{
  "n_experts": 128,
  "experts_per_token": 8,
  "d_shared_expert": 0,
  "balance_bias": false,
  "init_std_router": 0.0097,
  "tie_embeddings": false,
  "batch_tokens": [32768, 65536, 98304],
  "dataset": "wikipedia_en"
}
Below are experts of layer 6 (counted from 0) of a mixture-of-experts language model. Rows are named router (the router's row for the expert), up (a neuron's input weights, with its number), down (a neuron's output weights, with its number) and show model dimensions 0-255. Each number is 128 + 24 x the weight over its row's rms, rounded and kept within 0 to 255.
Before each expert's rows: a language model's description of what the expert responds to; "gets" lists some tokens that make up at least twice as much of what it gets as of all text. This comes from a sample of Wikipedia text that the model never trained on. Tokens count by the router's weight.

# expert 38
Function words opening a noun phrase or clause, such as the, and, his, her, their, but, while, However, plus middle pieces like diffic-ult-y.
gets: " the", " and", " The", " his", ",", "The"
router [111 107  92 157  98 131 151 116 151 143 159 166 135 129 143 120 167  63  94 141 120 124 118  74 137 111 132 165 128 134 159 135 134  96 145 124  75 115 132  95 154 108 113 131 145 132 118 133 155 131  88 122 106 100 146 182 146 167 149 100 145  91 107 119 102 104 133 105  74 125 125 136 127 105 111 138 120  91 148 138 147  86 128 161 129 121 144 155 144 143 156  87 171 144 113 123 140 124 120 110 107 156 116 145 113 147 136 114 160 139 146 155 139 158 152 169 118 103  85 136 100 129 105 111 148 138 137 105 120 133 137 137 118 129 146 128 141 111 135 160 147 112 115 117 144  93 116 108 123 165 119 114 178 150 177 124 117 125 134 134 105 122 137 145 120 147 177 126  82 129 135 119 151 104  97 158 182 167 176 164 143 128 113 135 149  92 115 145 117 127 155 150 164  52 131 185 166 101  93 134 116 151 139 157 121 170 146 127 138 137 101 131  99 133 139 104 109 105 130 142 154 151 143 114 131 134 108 158 131  83  84 133  93 139  97 131  94 119 151 133 138 102 125  86 132 189 124 139 113 103 161 135  94 135 145  99]
up1 [ 93 142 127 131 197 144 126 144 118 132 135 115 135  88 134 115 121 179 154  95 102 121 135 132 121 108 147 144 114 117 141 168 120 136 178 109  89 143 114  87 148 109 140  95 163  83 122 152 127 121 180 110 171 152 153 147  95 144 110 131 148 128 147 135 161  97 130 145  96 156 129 146 110 109 117 126 125  90 129 155 132 119 151 157 176 100 142 151 111 135 138 123 101 120 144 166 103 117 137 124 134 129 133 148  56 144 110 120 120 117  99 164 136 117 127 165 133 158 157 130 122 133 166 124 131 141 127 135 133 126 123 114 114 127 147  99 113 125 117 163 161 143 115 109 164  96 133 107 134 143 119 153 131 112 120 134 151 103 111 129 151 145 115 126 176 113 167  92  89 109 126 135 136 106 112  93 106 128 179 151  95  93 140 137 148  80 130 123 134 133 115  89 113 103 118 118 151 104  89 131 161  82 133 174 140 162 153 156 110 130 110 141  97  83 136 162 112 158 161 147 124 163  82 107  64 114 118 142 141  97 104 145 161  85 121 124 116 133 159 137 128 104  60 129 118 141 129 126 151 165 163 129 149 116  80 168]
down1 [ 98 147 138 117 120 147 176 165 160 131 137 123 117 146 182 109 130  74 110  64  97 104  86 141  83 101 149 113 121 105  79 178 138 172 107  92 141 130 161  96 132 140 119 138 165 128 116 111 117 131 149 117 136 135 137 120  69 164 141 151 148 134 135 136 147 171  85 107 130 128 127 112 103 161 152 165 121 141 152 165 116 119 144 126 140 141 145 153 158 141 118 115  93 125 122 117 108 137 140 124  89 120  97  94 140 104 124 108 135 108 121 151 101 171 136 131 143 121 151 126 112  96  91 113  85  88 155 143 148 134 102 137 111 103 127  88  85 142 155 119 110 148 133 138 111 174  91 131 133 133 148 154 102 144 147 121 186  88 137 129 120 110  75 164 103 133 136 147 113 159 133 123 137 186 132  92 131 144 135 122 140 144 145  91 139  78 147 148  52  96 129 145 132 118 124 131 139 117 146 139 103 111 139 133 135 108 155 166 197  92 132 139 142 132 105 148 123 149 160 128 126 141 124 113 117 120 124 149 116 142 163 152 144 135 153 145 148 152 134 123 118 143 145 131 107 170 116 166 164 110 138 103 139 143 134  96]

# expert 61
Articles and determiners, mostly the, after prepositions in running prose, e.g. at the, in the, its, these, several; also commas.
gets: " the", " of", " The", " a", ",", "The"
router [126 149 111 149 129 133 101 136 130 162 137 157 139 200  86 132 129  84 133 108 125 107  99  81 102 115 162 157 149 138 154 131 101 129 156 132 135 111 134 133 119 120 113  93 146 132  89 129 166 111  71 153 117 124 111 140 158 160 151 144 117  68 137 120 134  96 127 145 122 119  95 155  80 132 125 131 143 130 146 107 140 137 103 172  96  99 110 102 138 166 152 124 120 185 119 150 120 155 122 149 134 148 120 118 109 119 131 151 151 142 180 129 139 123 150 144 119 104  89  92  97 111 133  79 125 129 123 145 127 131  77 117 115 146 168 117 115  87 135 195 137 147 145 202 122 109 144 102 107 169 135 129 140 149 139 127 184 145 136 154 145 124 141 119 138 117 184 129 130 144 147 128 152 100  97 112 165 128 170 146 124  90  89 128 152 114 126 132 111 142 167 165 140  58 165 139  82 110  83 156  96 162 150 124 135  91 117 119 121 137 111 141 140 127 137 137 135  85 146 119 139  99 157 118 119 113 121 139 136 120 124 133 124 142 107 155 106 104 122 133 148  95 164 138 133 143 100 161 152 131 143 134 118 125  99 104]
up0 [158 116 154 168 149 142  74 144 146 115 135 163 133 157 109 149  90 132 117 157 103 139 140 116 111 141 143 148 132 161 160 151 157 102 148 121 117 172 170  97 100  97 121 132 118  80  88 137 132 145 117 165  69 127 123 156 117 118 152 125 175 125 163 138  95 109 161 127 107 147 104 133 107 103 127  92 146 111 126 102 122 148 149 114 153 173 175 138  95 122 143 137 146 151 131  98 145 102 145  95  94 136 114 176 136 114 132 182 122 160 135 145 159 109 167 100 158 111 130 105 125 140 121 139 158 116  90 133 141 126 158  94  90 128 103 133 151 106  86 115  88 147 139 140 150 140 125 123 101 154 166 145 169 169 118 125 169 149 100 117 159 161 103 174 120 127 193 144 124 110 150 134 140 124  96 147 109 143 131 125 119 107 147 134 126 125 134 131 103 159 125 141 117 109 141 152 153 158 120 175 111 188 185 100 119 128 145 126 120  98 134 143 100 116 143 118 125 112 129 111 127 103 122 125 136 128 155 100 169 152  95 117 109 123 112 113 162 118 132 163 123 113 116 124 173 160 102 113 120 110 104 143 125 158 131  63]
down0 [ 86 121 140 131 133 106 122 121 138 109 121  82 113  88 138 124 140 149 150 110 124 128  91 134 129  86 159 157 153 119 125 124 158 123 167 139 123  91 113 155  87 160  90 121 129 133 150  97 131 143 123 137 159 132 144 108 114 141 110  84 129 130 131 136 153 126  32 127 152 105 120 113 125 145 130 128 123 117 141 141 129 138  77 158 162  88 105 120 169 126 145 133  94  97 136  61 156  90 128 122 128  93  89 183 142 158 127 126 133 120 101 111 126 120 111 149 122 104 123 155 127 147 137  89 157 125 147 152  94 109 140 134 128 127 120 113 106 158 180 132 137 114 191 138 139 150  97  99 136  85 100 115 167 104 119 129 116 116 155 118 150 161 140 125 126  87  87 120 146 132  95 140 119 132 142 114 147 129 115 100  98 133 114 105 127 149  94 167 102 139 110 147 125 115 127 104 126  92  94 103  98 147 147 122 133 119 129 108  98 147  91 105 132 152 120 173 109  89 118  99  73 151 160 108  91 186  94 129 155 154 118 103 143 145 158 163 130 141 165 107 162 114 148 116 161 134 125 116 162 152 166 136 165 139 140 135]

# expert 28
Articles and possessive determiners after prepositions, such as the, The, his, its, their, this, plus possessive 's after names.
gets: " the", " The", "'s", " his", " that", "The"
router [117 153  94 123 123 142 139 114 136 163 161 171 156 169 105 114 126  92 143 119 123  69 112  74 117  67 141 149 121 156 125 112  88 116 149 117 119 103  97 119 150 133 113 110 157 109  96 129 153 134  78 155  99 134 131 138 106 175 174 135 137  93 118 123 124 107 137  99  95 125  65 144  91 127 121 139 149 145 137 137 148 145 136 150 103 117 120 138 166 178 139 128 130 149  79 150 121 137 126 166 138 144 124 115 118 144 133 139 157 162 128 101 155 126 166 146  83  44  78 101  96 128 147 110 100 128 134 129 112 125 132 139 139 108 151 139 128  87 147 166 105 116 130 154 102  88 151 129  74 127 138 148  94 170 148  98 165 145 124 124  88 134 132 163 123 112 164 134 129 138 125 173 127 125 116 152 141 141 150 183 122 118  91 138 170 123 146 129 111 152 170 169 183  99 129 135 128 108 108 129 132 138 172 126 162 109 134 139 146 126 120 141 115 145 155 121 118 105 150 105 119 120 146 100 134 119 143 140 125 118  85 120  84 153 112 133 104 112 130 165 126  85 114 123 142 119 115 141 116 129 155 135 145 120 104 103]
up1 [118 131 130  97 144 138 124 113 130 131 109 126 145 119 121 145 140 123 106 170  96  98 130 142 109 139 183  82 123 145 191 150 125 142 118 139 117 116 125 167 150 125 134  99 138 111 132 154 131 103 128 203 152 201 115 140  94 142  90 157 109 123 115 130 145 132 126 127 108 137 165 189 108 130 131 166 149 144 145 145 108 115 136 133 127  89 141 194 122 148 117  81 113 164 122 125  95 167 141 165 126 107 131 112 116 163 146 137 160 137 123 134 120 184 129 128 122 163  78 133 148 137 107 102  93 115 129 119 117 166 162 135 120 161 133 121 168 129  96 152 113 137 134 117 100 124 130 172  86 153 157 141 138 167 142 110 121 123 150 140 106 116 146 165 157 126 130 123 103 101 179 170 156 137  95 117 154 146 111 104 134 124 140 156 116 108 139 105 187 134 147 149 161 138 120  79 138 108 107 116 106 146 140 137 136 143 143 123 139 110 124 156 148 103 172 141 141 112 143 150 108  82 172 146 120 154 120 109 171 114 133 100  93 158 175  90  90 117  74 116 118 154 145 105 138 130 113 138 113 113 127 137 132 144 145 143]
down1 [ 86  94 167 147 144 122 127 145  89 132 142 128 114 117 134 137 133  82 112  92  94 126 154 110 124 100 102 175 115  61 101 103 121 113 115 129 110 118 138  97 122 136 110 137  94  58 141 165 161 104  85 138 112  57 116 161 141 127 120 130 165 120 126 161  94 143 128 109 159 155 162 118 131  72 146 170 105  95 114 163 111 126 118 141 119 138 164 110 128 127 146 130 162  98 105 134 133 125 138  98 125 139  91 110 122 111 133 139  82 133 144 153  83 132 127 141 116 143 153 113 111 148 101 116 122 147 119 120 145 154 113 101 132  58 174  79 133 123 159  93 132 124 123 141 148  84 130 144 134 107 134 109 118 147 119 154 149 128  59 128 147 131 188 113 118 149 109 135  96 124 104 101  94 133 146 132 127 149 124 140 158 161 131 138 141 137 121 151  65 158 139 192 138 100 150 142 130 128 109 147 129 145 131 108 137 133 154 160 130 128 146 117 129 149 104 156 120 151 128  97 178 113 176 127 132 100 130 126 113 156 109 103 170 123 105  93 129 100 164 150 120 101 123 115 117 103 130 113 140 144 117 138 120 143 129 121]

# expert 54
Function words, possessive 's and pronouns, often inside song, album or show titles, such as With, You, Who's, did.
gets: " with", "'s", " of", " his", ",", "s"
router [163 145 105  79 111 121 117 106 121 190 142 193 143 160 110 103 154 121 119 161 131  73 144  98 121 117 170 162 146 162 141  76 109 174 137 112 112 117 159 145 113 145 159 142  84 128 119 110 135 137 121 153  97 135 114 126 140 140 144 140 152  85 119 124 154 157 123  92  93  83 121 146 117 125 140 128 120 105 101 101 142 127 114 131 126 131 128 131 161 145 120 106 152 147 111 146  99 151  83 134 156 127  98 103  74 134 118 122 128 145 127 127 152 113 181 153 125  93 119 157 174 131 162  97 107 160 147 120 121 129 139 140 117  98 162 132  94 148 116 152 136 133 138 173 104 156  91 156 129 152 153 142 122 158 168 139 124 154  99 126 137 151 106 101 176  90 134 119 130 147 150 110 112 138  90 147 141 182 161 170 134 108 107 160 135 124 135 104  89 127 153 145 109 114  71 156 112 116 148 124 118 126 104 162 149 159 115 164 165 157  73 151 137 122 147 123 150 123 122 147 139 129 158 142 132 135  84 141 133 130 129 106 114 149 125 138 132 128 115  82 146 151 167 139 150 149 140 161 119 130 159 157 118 129 107  73]
up1 [157 137 124 139 118 120 119 108 145 140 118 123 105 166 130 126  92 134 112 148  89 129 139  76 100 132 107 179 118 134 133  98 135 172 121 146 128  88 146 113 168 134 122  92 146 133 125 132  97 128 113 126 145 141  94 120 140 111 123 140 149 111 129 119 162 145  70 115 124 129 141 142 128 133  88 144 135 112  80 119 165 127 104 119 154 145 145 103 142 143 107  98 124 164 140 143 132 184  70 140 133 186 108 103 102 122 155 172 118 141  87  84 142  99 159 158 134 106 145 160 156 165 147 114 159 135 117 113  70 130 140 120  92  93 154 127 128 157 124 112 102 121 155 130 112 149 147  90  81 148 176 119 104  97 143 121 112 158 105 138 137  98 118 113 179 117 106 134 142 116 114 111 144 161 127 124 137 116 179 133 126 137  97 139 101 125 162 108 106 115 129 175 115 154 109 109 115 145 144 136 128  96 125 120 102 115 108 168 128 151  89 140 150 148 131 141 102 140 165 142 148 149 139 159 114 152 123 128  64 123 106  88 130 122  92  77 140 120 130 151 108 146 214 178 109 131 148 125 131 126 136 158 145 128 142 101]
down1 [129 163 107 137 124 123 152 140 150 119 111 138 184 160 153 121 139 139 144 132 131 150 138 118  93 131 165 161 149 114  88 106 128 156 102 163 126 119 117 139 113 124  35 116 135 123 132 115 101 168 133 119 155 103 140  78 143 134  91 122 139 119 127 134 101  91 128 118 136 115 143  81 146 121 146 106 131 117 146 111 156 123 155 134 161 102 111 135 156 134  97 150 160 122 128 129 106 177 100 129 132 132  87 149 111 128 149 145 127 101  90 142 116  75 145  97 130 154 140 144 134 139 149 137 159 176 158 153 178 104 123 129  76 103 130 140  84 148 128 107 129 118 145 157 126 120  80 113 104 152 155 100 107 105 157 115 150 154 153 130 172 125 134  85 143  99 119  85 106 122  81  89 146 115 134 124 126 144 113 122 133 125  99 147  95 108 130 178 130 155 125  99 142 109  96 115 139  90 100  71 125 159 136 140 123 106 128  94 158 167 101 140 145 125 137 102 171 138 112  81  93 154 169 145 132 136 131 125 124 119 159 131 161 121 166 108 112 119 136  95 107 168 170 145 141 139 109 131 159 116  85 118 161 127 145 151]